config.toml
d_expert = 224
balance_loss = 0.0142
balance_bias = false
router_z_loss = 0.001
vocab_size = 32000
attn_scale = 0.125
init = "trunc"
init_std_qkv = 0.0384
optimizer = "muon_hyperball"
batch_tokens = [16384, 32768]
Below are experts of layer 4 (counted from 0) of a mixture-of-experts language model. Rows are named router (the router's row for the expert), down (a neuron's output weights, with its number) and show model dimensions 40-79. Each number is 500 + 40 x the weight over its row's rms, rounded and kept within 0 to 999. Numbers have three digits each.
After each expert's rows: a language model's description of what the expert responds to. This comes from a sample of Wikipedia text that the model never trained on.

# expert 5
router:472506483537501573545503502544454515456532542549454518440546509410535507497485504540539538460435498477462468537485544506
down0:537478446570515571510482403462546566444497506518584449522525474513463455525494572424593498487529540543524423500533481463
down1:472509473579473522540459500484524541466460494508548479460542568505490499476524494431499438483449518478521524506417543539
down2:535484495447564556476466559404481566470548498509531534561485458506479544558522488527462534486512448562418462562479523471
down3:535593481457523463537526549442452433479499462477536487594508431480535534490440491526491487471464494493436467567530439441
down4:487484507503469486514546534509481500465489434501470540531524538474483487419547502580489521546542523498508504404556480540
down5:475437554587465450538559506533470542478526535503571508461507443496600514493473498502543475509511494499449500514493495473
down6:524439507484544537579526507481542499505477510462450487509401451443513473548516470528540482434522506573559523542516550492
down7:508513492435460447544523491588442472421541447482435570504505535492453566518502492529464536567441514495532505576506463552
down8:489508516510508487474578505581592491487582540453600495523455474544496531457486528508485583480557481517466600511480459563
down9:513483525547595501547545475452476470589474529486513408446477495534525557567508495432518544473555512518448472554449476467
down10:522500531552496527575475486449498553499397490508496455460580569483582525524563505493488545502464479487475447553479498493
down11:503532416498488498491493480421489476401493472525455440544555530486539525476572417512455468511432506518523465507529507488
down12:476513469498562537536504580520553425469502453470429497511546526528443503537448539429506492467537511478511452455479431483
down13:580444485421434465440470503524554519445584564485522476438469536479464518422473594452447398499529599488529436440499550490
down14:507512460476523491507579519499524491454465460534512497556507589471468528526521427458472527481502490540505495445510491505
down15:547519533467469549481489556503577477456453439519504580573545519505478443514514534541469455527515481496449525527532429480
down16:509463528541502575472484510463474443537500557572504528443498455594461455534460456408498409437490416557508528543451500466
It responds to: Articles, possessives and number words starting a noun phrase after prepositions, such as a, the, his, its, first, several, three.

# expert 16
router:474519504520544542524535439512435509556545533513467489419539446450536469522453504467512540492481552506453502487557565546
down0:513492519494455501469569539417474558490480473509509497512507516432483430473409459531463457532514510478463469482490427492
down1:493438448547546480556433458474501464557532423505470568534505446465476475569505509447469477532472511517481488545480500429
down2:462479449517458517498529551551526495527571509553496436538555550489559516513524482502501531448433428459504487506449453459
down3:486470434530500456490482516517386469554433492542505532457564462532516482505486512541489487524553547548514456525512503541
down4:465545507464489472490425454511449558559535556503542529457465476549488457556528505457476528529491520486500524459466432463
down5:416530487439491502523519536460556445406452457557474559470464470452482547483528446556538522436556493506492502583464462463
down6:498487371479589568557500488457532417497564475513490448466434438457488510578592536529490523455448505508493455518473466423
down7:498386547493473537501442516581504522526564492458483581541437507525588421523623573538490497503446481530455456546539490560
down8:430551492499496476444459470466502424451499474510532504477528420534415537525474560565530541498486569535471455567534484466
down9:401406496432527510511404527501494383482528447504501511519502514499461516521445531564489491455483428478477526514459514511
down10:482455518528496561439480495475487490485467519491481486519491528494454482548499495561535447537502528466482477510552511526
down11:511593469538390479465495508498492424532475485576531514494537486590471426516528451507492488526514486523558523443568520481
down12:483433584452504542547483537438472502410461488580513480510525464508533502481615510449502544457492481484559483490534533527
down13:475475490529523572494478479496499543477459476520570477479519462487530590529473559488466521547541491511494483485468525475
down14:516502504441471504467548476489438464529432495548550553434471517524528498573508548489521488454512518525523523505453468548
down15:423506443472499591472524440508551528537545492501532441588528491503581545462508509541495471567490499559447467552458490563
down16:476516459510476464461522532502502567474561489436448498477500505419482434477482553439546467441495552530425561528565506504
It responds to: Sentence-final periods, closing quotes and hyphens in compounds, plus media nouns like film, album, series, as in thriller-drama.

# expert 24
router:524494489488605479460478442469522482546530516551489515496555442485534483516525501461504554449494544434437406518500553521
down0:464511563479575529526479531510589544538519496494482469509530527546449471540486500521493541488503524551499569499506421493
down1:539477552504526521551505499523592467571540529514494439508490443498478544491480443393513531536520518535472432548491574488
down2:519511501507479489613515502503486501507472504587474536464493472468509550482529504447558422509552589559503493463499550586
down3:520494493497517481540527532547521493496427616479578450598563562436477466564510504488499463530489497490451517459555465453
down4:589536546471496445469484482463546496467514468543509440510533558491519496465517472460500579522461519562486463511495568473
down5:458496471505484480446557473439490425521533509428450554498449518510573543504513435446545452519506497456478512454515524473
down6:449539464544495462481581475514471485538437480505492486494556521440587520436446531479548555589500521498476546486515565475
down7:488438472520548483473477510522465533531457448572493484448516518466546482501474530533429464545455506530505542500497560474
down8:514446501473538534527471522509512491459506499548484509440534391501486477502461540514458494468532479498493534538503490467
down9:538470498481498484504501527555427541475465596474595452565478461495522520537489454557458504458563473528434573480537437506
down10:538513513480578497481514498552485551513556491458445540570521548511579496507501519484538515531520520463500504537510454508
down11:525506500469511507447517464503489446465497477511520483529463455474548450480464499451471467548480506467454485513519455510
down12:472420557530463507523537459405386408438473515557498539489508470561510507455496504536470466493466507545557516532493450454
down13:509473550496471564453489557564517585505550529469529460471510525535473404586607510552498510433524458514470447532539491566
down14:527486456543495540572508500494506589506535496507429506497501481493397433474389461492511558496457511539474472472427470488
down15:557488541517484495516538496470577561540541490526468471492532494545464476531484450492465509498518494463554460531488468482
down16:544460494450489493535448534535522557439507525490484489504445457478505478554463560457490442499524513422519419529462532546
It responds to: Periods after initials and abbreviations like U.S., E. P. Taylor, plus sentence-final periods and table pipes.

# expert 30
router:530477515557513508459499494533446494532546599510466483483540532488554481571438481459533540500439492525501482498571590541
down0:472445430510454572456479507486563537509468504451464591511549484543529467510443566515495480493486555537486494526508514516
down1:501522445423461471493485521549508543455471500540471478526496545453429478489529498551484487485618545495500392565519510522
down2:461557533563467447469480477567525495525520570434558488493486519457459515521489460479453482450507418464476574484536534467
down3:467530516522471516477450507540504523561479467461442560489473553490475444523454545450593531513433466462447506404459462502
down4:452485484556515515571545475470513509437440455527466433477501554474439581538494511470542437482507521456481561503483422539
down5:431538545539525599452422481547475511528499509554533504508531454478511496448501447510531503460441472436486458527481443534
down6:521443525522510479487510493425527533397532503466550474539556477533476536488513497502467527472530475479532531509483485459
down7:470479537514442511596503447569457443507471539429534487498500436499545481493478464518486515453495524510541422471506447480
down8:480459485443501568554496459530512510554451489480518492469517439589375465526542450529492494506490482595465473425503502438
down9:555473510526439499471482515524527545564460513445532452519548450481477434522467522471529491510483471446542512592484493530
down10:512526498525468503507457508574495437495443454516483510505586523547473499513529497505488507524529628517626421551436470501
down11:460485468485516527477482469570577425495497535502525497421514506503595522437541551540466552462470482470495482480574490538
down12:509565539473452513462477495531473428515566479429499520531524561543495552570518468566509506480475431514525559421462574455
down13:557467436474549525524503487510512454497525461475513538540525538504517477469509501508555488548520501466539524514498572539
down14:507459499605491464538503522481516518493454473536507473563504494493509502457490462448478487514539486523519484513507417482
down15:568466548524442510467586457504497554569463493436494524485520514462576487435421363496462504480447565521513513512531546483
down16:514510455486524467491483549529466522456489487515507503483512436596514500590554486521538440501513488564506475555474500520
It responds to: Past-tense and infinitive action verbs in biographies after he, to or who, e.g. won, played, began, signed, study.

# expert 23
router:508544459503502545462508449534522460476526564499550552477565426479507505511514498512549580511479482448498469517533532480
down0:520540502548547560495499487512542497490479487547495567468504531493523424528518474519499611488515520490463517527498509491
down1:508555543509550441565455455524522522429543506512473538562536591546506518483530510514523491449495506528451464489511517441
down2:525527508452538487509478444453452526486508463494460395475409460476501519457534529442529466495440425505581435493521496506
down3:524495498532527501509524505525478482499452458507547417465533572480512491556451531488500493553522568509487489394529535486
down4:565404522503491506550510511506453563616477481514428507558508448448449513457475475528444536461496423476497471533506475537
down5:470543456557525469465448478493455500517519500518521483496494459518535391489461509524447465521470470530477455464461464453
down6:460528477410469471490515505528505525530479500478460488507494547581518531509500543524535491546560565511461582479498532514
down7:469444517449482536527496571548453574531502535497506484475511519514449519479423515432494489452470520538499531549495490522
down8:437523517498500499539544498478450540465496531538499548525516506431474453503457467522463464555506528507493442498512485443
down9:526458523468527439525430509488527558548453583534490518500479533505507559491481514584508485412498608546520524521503580495
down10:558516568584528471523442481516467448545447443492511412477555537552501477493522475495514536478481516461520452523562431564
down11:498472534489445493487521499522553483509558465484457469517473442579467513510549462530533532494525521502509536557475503477
down12:569489494456537508538481524458419512482501485569518474468507505485456495513564455484465482468525539488543534489466500493
down13:486535513496517498540471466484462527500493503406442583540476523573466496589521512552530454573461503515562512509485528518
down14:504494546567504469410469538507536445547524519443533527474503498489547559501598491518532440489438480447470576505488573529
down15:516517483526502516463455461529496505517548461534596552497544454467517516490494471540549437511510436471515492460435486491
down16:545435542548502497526464427521488496499517450519493545471505480487524474491493461490491548431450472502554591458543492505
It responds to: Geographic and national proper nouns and their parts, such as United States, New York, North, British, India, Poland, National.

# expert 27
router:531568438499572502412488505561454546485509528508501511447543544445509473594490493517563494452498526486443475553510606570
down0:434462572484571445480512415528454451521483507555516372433524497516498492442501481486498492568488463514481519530516535519
down1:464456546444523574540517452533537499595537484504493524426534441458549479491523419431484551493500481499509514543529486555
down2:522562516562481485437463515519502428541420472503497534523508487559527487463463424499593427475547443498501519490480456545
down3:567405497509463456518538497651489540575455544472479431521462457520496466483498483465514482518458452489574474529495417526
down4:473426536436542450522558487461506511566545488478461492479457476567470526549497533505531523478482566501442561530478537461
down5:509507515442503497505484471487456491522515523530523486489514497491487541490503521453479481497508484495517452440483457522
down6:523566536509485555450512455500497448473443485529529430539533541455513498460560506465440490489435404513421575541520488481
down7:591451513552479535539572514501485474477566547526540529519506532524541530498456515433539473460505578488429494451559532494
down8:454463538518521454497406452546440398492470542550495440537516531514572528514487532522482497578495515483519490527525519462
down9:500525472506473503493484454438504520558475496400529458493492444559442437510485517489509573569516574482552582388491550552
down10:429451490542513531489524478465478537517450540522545503514528517445457504502511486452478575474482508465463535481524445497
down11:494493545447485460539458494539446523442458478547550532489510453512565492510493520455516598453489507515549536546565444468
down12:555454470434536416485551512472502529446503464501558589554446512456523494492411522498461442526488569539511485485502520516
down13:528488472501489490467460522532483564408499548462517468514521467556454388555560425466526587485442422529508495503472443488
down14:500551462509534534435462448530480510509473472504484492505498504512521494529393547515445414433506412524507460474522503504
down15:464526466487461471535524522469463489570513507440410455463535483525555522489530553430457497485438474504497472463490496488
down16:520530498521558527579467441443432563540522496472493524511467440462517538493574474495487578510522473469527480479454495503
It responds to: Function words shaping clauses in prose, such as that, which, has, had, how, so, than, and reporting verbs like noted.

# expert 10
router:464499481517528580458483424483495459532503519522547534455527462430516452568478504547565514447501478502551510494595563527
down0:501497480471523494491395470526566494544531519470546508505479417536473543460538536415515526479523528491508490460476426545
down1:513512494514412507456426529518491480461540495506426540495471497557532524505549445499486502517525537472540446546424455496
down2:546594509516522465463477497506506513453509467545505496486495489537434484478480499568495423520458510490523494417432487534
down3:455536532515464476529513510495504486425521478443529496477484476442474456472440547542515521477448525486462570473540460499
down4:576456565546455465537557467498473486469533460488464528437437518472617477479463507486475522528518521489491546541499489430
down5:447487483493508494520490534416482497505543507477474474487538430525542512494479415564556517506544414525479444462538452475
down6:439557480508502405536428487473503521443470512487506508484437486533513515536499507552547513463556508445544521494526515527
down7:486457511477454514501461418562560493520493534455480460492480461523551512557522538525470469468472582516498445450535489446
down8:531497404448472566526497546528444505509546408483531517514557544495521484501446516503490565504507482510477511502416540573
down9:516502470422538496468513523548523462518532536501493507536567504551481628502500545499482530512546535469497482499514464492
down10:490554550462479504582454490462484510475550442517515516448540481460462515506550512434376424435493499532407533538449494483
down11:418583540408533457461585474464496469491506477501553460555482495554501533493557533422496492400519557524478517471519495411
down12:447477420559478447513590535466535481476537482453498490546480545490515543446558545455438554558526474536495508552459529486
down13:480469473429527588535423468492496557462541527487465453463517513456473495515521525495476469423486527583481502454500468493
down14:408555510473550511459507458550543513563514466531468512494497471491494508544475473540492522502465459498497445570527545470
down15:496533516467532492453543528495510488590537465541484506535494482485502513475506489465493518595522467508529531510506501580
down16:528422492538545431520509493508621446476545469432506515530453556540482508542526426512509518498525528554521543545534532512
It responds to: Colons after infobox field labels and measurement units or symbols in lists, such as Type strain:, ft, km, UTC.

# expert 13
router:527546486563589507513517471555505455511492511507503502471566512430604489565451538503568521551409488467478491533479536570
down0:435555472511526525502473529582492537511491547492453492460480536522481548481464524541511511483519513482504502461529503535
down1:496467508522491483581482532436473562507494502491550451437488525491508462547502450459487477517529508412425488492453532502
down2:528514548513430508449525536548491486431507574522513597550475464507493504477453459494424525471499498532572531517426497560
down3:529521521488527477509487473438477478454482553455543569541571561506463498490490485445480436496466504543537490550549477497
down4:553506448512532443579474518461509549538515372567502483519583527537505487474540491487482441530492433512511598493458514543
down5:526425537445470421557488500520510497462535501466507565484525451462455426492502510524570515557509534490547472481407594498
down6:507473409536488432531492489472534532396510499457541516441452559542429492487549528534434528532493509512535519472495564489
down7:496513568547458540509449499503511479451453388521498464438514449515457483560594432517464526451426539512516469526489515558
down8:495484494483545507500429542559509552497457541486451584518497546492499495448487507395496458467479483508517555440523516531
down9:615527466412453471530431501453496388466447544529515482497456510484496506524463493532494475506542452443547522508505563519
down10:481485499484524503476443488553470533456517465519500525464468520502488510544531499528520559495510447476525508479529488530
down11:540525523478608501545532500447485531542484474520497443485469540519458495486542464534484469451515607441506479516517434513
down12:465529466488563434501480587501452513511501495446554484527479457521453459454505456530455532449455563518411540515494493540
down13:536530483529521476541472456589532456587506538464505499544476526498574486473536448532536534556564507535513483529473481461
down14:493473532476525494545556489496562519471513522480480431540491472511559456585456514485492532504530493511489525445486414503
down15:489493487509545469447594524554494501526507488513497509532501532454493514513517476488490532568476465480513543507461430541
down16:440520484438470501480559401450525539495473545508588538534480497502490487510516486516508472517580477462511491447553533439
It responds to: Commas, and, or, including and such that join items in lists or coordinated phrases, such as students, faculty and staff.

# expert 19
router:453518480534512532476455480507489512491579600510494483473604535427533473560502491519530536511492500536492453509545498542
down0:492540461569499457490444552547555513490467447520465454529496481531487471395586475469546534541533425501517499473559489469
down1:513499532463477533492555521517522533579477483516438500480470445481456470570441520518515468454517520471482488473452456554
down2:534454511517497421509491376475547477489554488500435564416449503519554516458576516454483463514465515482492492480487581615
down3:526506526508543474481494460461474511506440476509439456526455464510564480452467559530529388449518506516481488547496467515
down4:519497484528457516462460475487520567516498474522464509465569532499489474505520544480432530523562481615461445503491446416
down5:482458525562522526520524459490517525399567484496549551519532535514458472595510480400488467479521513488462490611489468544
down6:480511533500537486500505465412480525457562439486478498495513511503426400525537520484519541512437532531441423563465493529
down7:497491480536494449411485492503547529494517518520501555516445471481517566529497486454452502500548484495533538488525495462
down8:476529513561509465513534470461523493538474543463459446529481483517567496439510512479458495522523415495557487473527445484
down9:521550458508555536421532450425555463455481499483496463444420534464436460437500492519536483474458444514423446430530460542
down10:482583503460500523507521524448480459562503517461499470548502361501505522450469520406503472461488466510536526496450466509
down11:464488439510469539486488476554464495552480526542493494560501414509512484581543519510479474552466454560523433481467494471
down12:499542509536480481437570483578448509526468464430483463579456506500437532518539454545567482504464477531478524456469493564
down13:499481462467612488530504466525464565468573502475544520483534487529523506531448496461486509519513412487520495516475463485
down14:511546407551488450476517475483486481551499467471458519560447488470519526506522457467459509499513540555492493475489514487
down15:490491550498421551497489525465518549555432497497510463549555407562545527526475593475434507465483474510545510510433515463
down16:513508482526474531453468520459519500472515447576479506467533454501481492469528495461487563511467507522451520519510547541
It responds to: Spaces and words right after was, is or be, such as elected, still, un-, plus blank cells in election result tables.

# expert 6
router:497548463486534479469507537490521502471546538476526537473529494525584467526512520552522571530466508479449436502514506503
down0:482461487489486509445448451482508458492422555428440568475538495484492491551459444556567404515486495510498491489519524540
down1:419474490535474484461533522476508464496495501517531579454501555442586501465494564478545503429533486463509508561457442449
down2:474468528468475510585532554475536514492540447522446480485491536564430522465573494486463493468491537576372468451484489467
down3:518538522420487544488498507523519485464417559494479507461442522535483535473441513509516424444494479535457439476452486499
down4:492534510500501547527489471598530484484554448487503488527552529477531389502540451514478525532570479472553489564539515573
down5:447443480484490562542524379502518513483484473438541534512537522550539537573485483513465557447489504551485470519470533478
down6:501485489536484511505552513492511516492502524456588481470409499553530472540491488478503549531459478477505540530514510440
down7:461464577602433460478560560434514524446502474522531474527522543489530563474451435542486565532537528574522507511499487396
down8:462519501508488515494530525485516560464558594482490485503474460466395532515506497479524454504473500473481487485452539463
down9:488521495556479436479427541555546414546476408480568458474464486522542496518432472484479517509572440640532465518478529535
down10:552505498495476527441445464435526496430461514518444491497508560487505536516494516466477551459443488462406438508480454501
down11:437511491553534419480550519524557512467463547543457467487511517489516502442523560507531493491484445509511414538566545443
down12:520478538462483477479536514510522487492550482458501497490502565542499519446466578494532500547512545548536595591540458491
down13:585536505448547515504423516416440537444497528461462477490435480478500519457499470525487494485494462512526470521494479488
down14:521509544511493625484523478570524479519433575504411476528517541524491449496532533496483490485516433523506412554501471468
down15:466516465448476475520421477459451520491523479439479466461529453483504506499478478525516406457494542485494544520495492481
down16:550510411500494527545475453544495491536457537526542480520417547555564508558469486415452482454510505508544519542452483536
It responds to: Short vowel-heavy word pieces inside unfamiliar names and foreign words, e.g. Cr-ici-úma, T-wi-ztid, Suba-ru.

# expert 20
router:493534451498598474501546512520506433529514520544456558458499468501507496558522507445541605524512542478457472511533524523
down0:511488564498477564574487458486497545558526489492453463455514522504463519462471487469477489493448493498446536479488454487
down1:531504527461507553408555464463497558456486548525536418462500582476571591516514482532507490519493491552529485481513537598
down2:465537544487502491507503459474546451533484444469484520472456474593474499492485413561493470480425589543501529523557534459
down3:418520510509498524497436485479546437471484512471501547527444473549479451507500477452527461523506470509532557591491490486
down4:516535480459457476481485548442512466543515502499470548506448517548509495421526466454577476481491497531455478507530449488
down5:522508503458568470458522471561485464467552473417512528520532503487576437562521513520522495507476484520503463644499496561
down6:578499505468515520484481558489528543473458430517471407530505512534477452448494484563487475502529469471441549548533468488
down7:509516535488535494495493599467531461548475467553515451560589520490535524479496504485408541463461523463462437445539453500
down8:504517475403415500487565500501459558525490481501532568504512495532500523479510538498456477456547434439525466480494537447
down9:531558530549510441513519547530518490526418587465437483488427515494463502545520566530544574437506465513534501550477429459
down10:469450517541498467491533414528519535472519537485484493498415499449475488479508506466440498505573423540532530450436461528
down11:544502478484564492476528534479485499489527558483509560475487498539463502505490524527523523509467540559489445579545491420
down12:513461536512521465469489382492545514540494563530400525456487488506515491530511518555454520531444589435515421434478546537
down13:503467458474477535498556479524476607520489528489448433501475446536470502503494556547441473505571503546565531476474554495
down14:470486609504458482450528577447557469567546493567523579563485476508489478603555531475410477564489515481467475486451497516
down15:475517525495575447500550565499495537496525505565515504517453495526480441441450446471499578511529472413538397482539592487
down16:508487449536465529527531492564535502429438485470493547453483521510564516429551521466552444544520549502564498594520505536
It responds to: Word pieces continuing or ending a word, mostly inside foreign surnames and rare words, such as Arora, Hawes, migraine, Beauharnais.

# expert 18
router:491508501541529545505440444513529492489533528524496548432614514433545481502484520499472644529470552478519441520529515518
down0:559496435477489438490503491547532536452543553479507540463437426488557449496498550523489510421545521523502556591502492494
down1:422601437499576506377507467457458457511486462552480520520465503492522472527536506506501565444503536538508459530457528414
down2:504515500584491454457521500446414537508553517485483546524515506554575471506541522522541472528544563489535542473502542573
down3:490488481522536472519534447487527525502520505414408480418462520445462501479473530511467469535500536539552525482494506456
down4:497447508495493485598509502499561499488496444555473524512458643509529452461483484521472531543443566489451555523529474501
down5:496431415509550477489514439527448513475447468567549528437482559515444453506494469499551496540566524558473492448487502462
down6:444478444578443563524515458477430525487457542494436474470507537454541549476528485464423512551464491507505497474564426486
down7:438492510495499538525465472496526467581468486477561447524504509477506514466498464499445538488505499518475453540486516474
down8:538510467482494468554518536492502523519488520471445499476435548493429533517506437508502533511483503480481515515513502534
down9:518553456459465560470495438492549548520545575568563510515541575493431518522466487535479458557506541565496530497427543538
down10:451491452578461499482547430489503539502480474429459431471468447523445452484562541470480486516552574469453544441560447503
down11:475476491522497573416562486496501490439512493529476485470491474458458573451505493429480462484443482440568478538447536515
down12:530438479438564473454561529441485532468483459522490481467480500438555455516569509484506444476477498480527510483501512469
down13:483505473467529505493510450547527500463461525482543503473419502473451547619543510515499480527498534477440552639475470417
down14:528504501505428544505489467545507481523539496492492476487436518499472508420535453473436489513530520460535400539516435484
down15:507551509502541551429552450477438490467554437577512532463504523476497472505576492542468461512473428495491493453490543499
down16:547462437481548497445463514492559465548484552569576429523472554570459448527550529490518489494408479459566525458424564559
It responds to: Ambiguous word-starting pieces like can, men, St, co, U, plus person nouns men, children, people, son, father.

# expert 22
router:537524413521520564510526471543473544483526533524556509426530504507524504563459510463531497521522556537467487548536621525
down0:487522499456491509473469459461474555467498440503486505472508509514488598463470497524513512529489513436500533452533504502
down1:537511516447562572482548485571534455460504499497477466520494545498544446499489508463435469424492519556524456529482535435
down2:561540528502468513532503496600471499485497485476551539544490462488479547471574479473511517522496560481412431547544532447
down3:562580485518486513518533562463510513528478459444448496491401405506522506531556473479488477488509576456564533499496530471
down4:484505534451500492541498475469475419452448509454486475540534467504506477476522540422507429536506544495535430520513499460
down5:466603491514563423514547474512456479501527462486493563551494510531577536557547527571486535431498465538458433510553392487
down6:515547471554556549508425502460465526483467494477487458497507470482476512566532550515464476462548474509425453480533488509
down7:516405496514519493487500437434482415455534494501547551527482421527499555426485507545501529588480464497566538551511484532
down8:470504474478469545543479515534555436539578479533509461500485472527517499556507388517491535471584438516487545494508479495
down9:524463539505506483501393546565515496458471520456528495533524509532463448544462437408531495537444483498478517461522534497
down10:540461516456559580493549506530526490548515533529533537544518460487475450514513571497488527517470490511466499500525500442
down11:505443527539472513481521478605522517595515522490478432550448505400522534528492536464561460484521438532569535484516522450
down12:518569494525511442528430556522525449566498422466494515453491551510449461531506457559514540507478523506483534553483476593
down13:487538530516552445462545511452496460481443548558438452471532537524508486531554446558529494475487394540460481480539423512
down14:438558499488460591473488511429641488542462513502474472505550589476512421494520505511508526536440522472432550474507525515
down15:437510485502483513483513444529429530488520459510491437454581499411538622479475543482512518557523422457483504449468507492
down16:538458535521448534543551484509557534497506448495459513517568512459496501501593502477489554552550460476533463552494540467
It responds to: Prepositions after nouns or located, mostly of, in, within, near, in place and organisation descriptions, such as subdivision of, located near.

# expert 4
router:510533411498529499513508485555452488480468555502540537495560544395581464588489520541511543476442514506490485471540531514
down0:449493509377501450522533619508468425544438489438550553482486504515453527562473555519538488419607433487503495544503475434
down1:474419551468484561511505476531485458438540485568539511503453501517459465460485594540538460536470458524571516475506487470
down2:479502443467559567483426510493525513550564515445424592434427489435442533503451477515488494516535548466495483517555512466
down3:475548414520461458538551431428461438555487570481530467576524504444535513505517654460524494522460485494527523490485479514
down4:546489463583489479526546433495534481428512509463424521554484495531461523460531495569484472485510484512510480458378523527
down5:470488445478510475519453521524574585562455445498474538487488567484458481512499531538458544520539474482509479438497518482
down6:561419474498476451490507517513480521536541533541440569470523469443500433422525488499531519583538568439549447499488495521
down7:494554445475607481545483530457446527495437455525507441503496556448527485529461437491455476524505487498491510481519524470
down8:516546534544547497551523497506528557544559527515544541552558474495499469493494542471510501506494468516507526580550481536
down9:508450530460448470516532473481503475510499495507485465414491524506495460547561484527527500560424484507517491420513498524
down10:494548556467479532478458435491557499494489567515459549444493453496508503437536519519498484532606552503561467536484451538
down11:437555495534492530459472464521487514537485536497438577467462463453570451561503499490526484473502571560485507390394528446
down12:510509495490559479503539457513536491477556476468596487493441511547539551526465481508460484459486456532431576433487566507
down13:472433502492477501530501527512552487486496505460499530477492482543446459503531526492515567451522524500515536566530515446
down14:508575426548495533536485483457551484461475534442476498516512478480556523501514517572514521506516569418497533512473462580
down15:496475510482442536512525503479478475496404507479481534441525566505459500502468485536504494483533519491506451575468445469
down16:550463561534564546509537467455521491453434511463544423522453489514530549492500494444469486484514481523502474579487513450
It responds to: Prepositions and conjunctions opening time or place phrases, often sentence-initial, in biographies and events, such as in, during, after, since.

# expert 26
router:505505482535529557512515523579488557483525541552466504423516446445563474554493536524518525531466520550471466493502535536
down0:558534500485451487475532486539480559495462450518547575467496532487470458485445417493511456495503489506517504519550557513
down1:554505569540591495479445457512497470489475525507560497522546491563506470495422456445536516471512539491528482488494499529
down2:486518483430426546537525482533446512489535517518490502549518435525534483484552446511461468467521528398553514476529523461
down3:473524427467517497508563473474514499571559507469499507497561500561543478517466407477522502502475465499482503584577495479
down4:470521552504515551451533482559471428481486527514544494477533472469521525469528393433536509481504462464458493523565544507
down5:512531510548532513420519533532511530514536564474499568523525457479507486458515536503521480537420515476495603462438515542
down6:530454549429486460441542438525482492571495491484411526481454498490531511459528539548496407540500489505492533553525515547
down7:546525521458504482402533587423525505534439541516444487493446516488479514488494501476489500496515627496378467493495495481
down8:531486550509494531388514484509531500482463516541480489520568479576517500508485517448468453447511413536477537500530515513
down9:451470509381424480485497497485554472475509508510527468448541460455527545512538413537553568490485507482472508478484507425
down10:511480515482496394476528478458467534509533428486461455465512545593467520537493461476526521502491576493529419557471500589
down11:590516492481540500515458522443542502448512528453501502505552483480472477418562502485495550505536571564526521532499508476
down12:474522518476486493586557547451528470456465512516485514477509473472504562489563462531498555419511530534470514552473621559
down13:500510461488427514553526559544521532613523394515547508439496534537518494543490541505481510464549449461540609427479497452
down14:502549404499503423473521523492520526477466549488492540508502436521483546621489457471417473538484509504517531495477532458
down15:563509524474517560454440492541530490501511479431472448475410481533503497379511440524528446465569512511522507536541461478
down16:491470478520496509536522504532385539518538511415509481491546427524502497539585478485516535519444498560504519461486506511
It responds to: The or a after prepositions, and opening parentheses before numbers, birth years or converted units, such as (born 1942), (1.38).

# expert 2
router:482551491455509585529462492557591502506474531568442512422555546453532490518514518472502572521530556507452444504521519523
down0:436519446443537504466525495490532601434487518496518510507491514474476461470485470445520449484519483567467501472531526512
down1:491534470509509483505464524519530524467451478547482487488489449540466526501556513537557586479533517483522478461489424452
down2:518556429424536503534520524573487540568489558502535498469498520436436479448510569478456434555473456506501514478546545492
down3:532449461615529437457511468492509467477565499409473500490482464477436460504525566417458526455581440533507566419508548504
down4:521458548546471536533544479503533477459458511534557524585504445431496549541495442486456512480539541453551535514527553425
down5:460493505509580474462480507513541540538494509456477493469525515539530528539556491474460501443447501533497505498470441482
down6:438510547598521553441473480548496552539560520468509492510557512465509517452492530562459592449515509567493493482566551469
down7:460474509456489526513545482476457490520504519524531448508538455483466493457480511497504467464511407494555498496410525560
down8:519543537478510496547465522462531521486533465535473512554472463526540489512491514477423524546441512448427490615502496486
down9:509479486563563502561530533531452478533557475466486501552503473458523503509477544516547594502433522501493457501461504451
down10:471496467565531480484545594529484487511534540476450508517490476491470541510427460511400431487532593473448521484413518507
down11:482533497505513475457543543567537433465538506492485520506480505445503501424457431496472492484546486471449525471487493480
down12:434548572500508514537558462493446519487501557477463480500515542486514402503529531561575463484479490464461538554504479607
down13:530530543560572458478499553535485512465554438460426576519530452447477516475485519498451576542519436434496466541459468583
down14:435485423536388537514537535486460552569501537419476561502514536473455478480553585500500456517484591429531546577519469546
down15:536483516558487491497479503479443488547437454486498561540535462492434439496527531518549561483527481520476537502429557524
down16:507540491510553517478462546493506506528454516506440526482501457482513502514507500529447497501517513502494574477504473492
It responds to: Line-start dashes and bullets opening infobox fields, plus field names like Born, Location, Coordinates, Website; also table cells.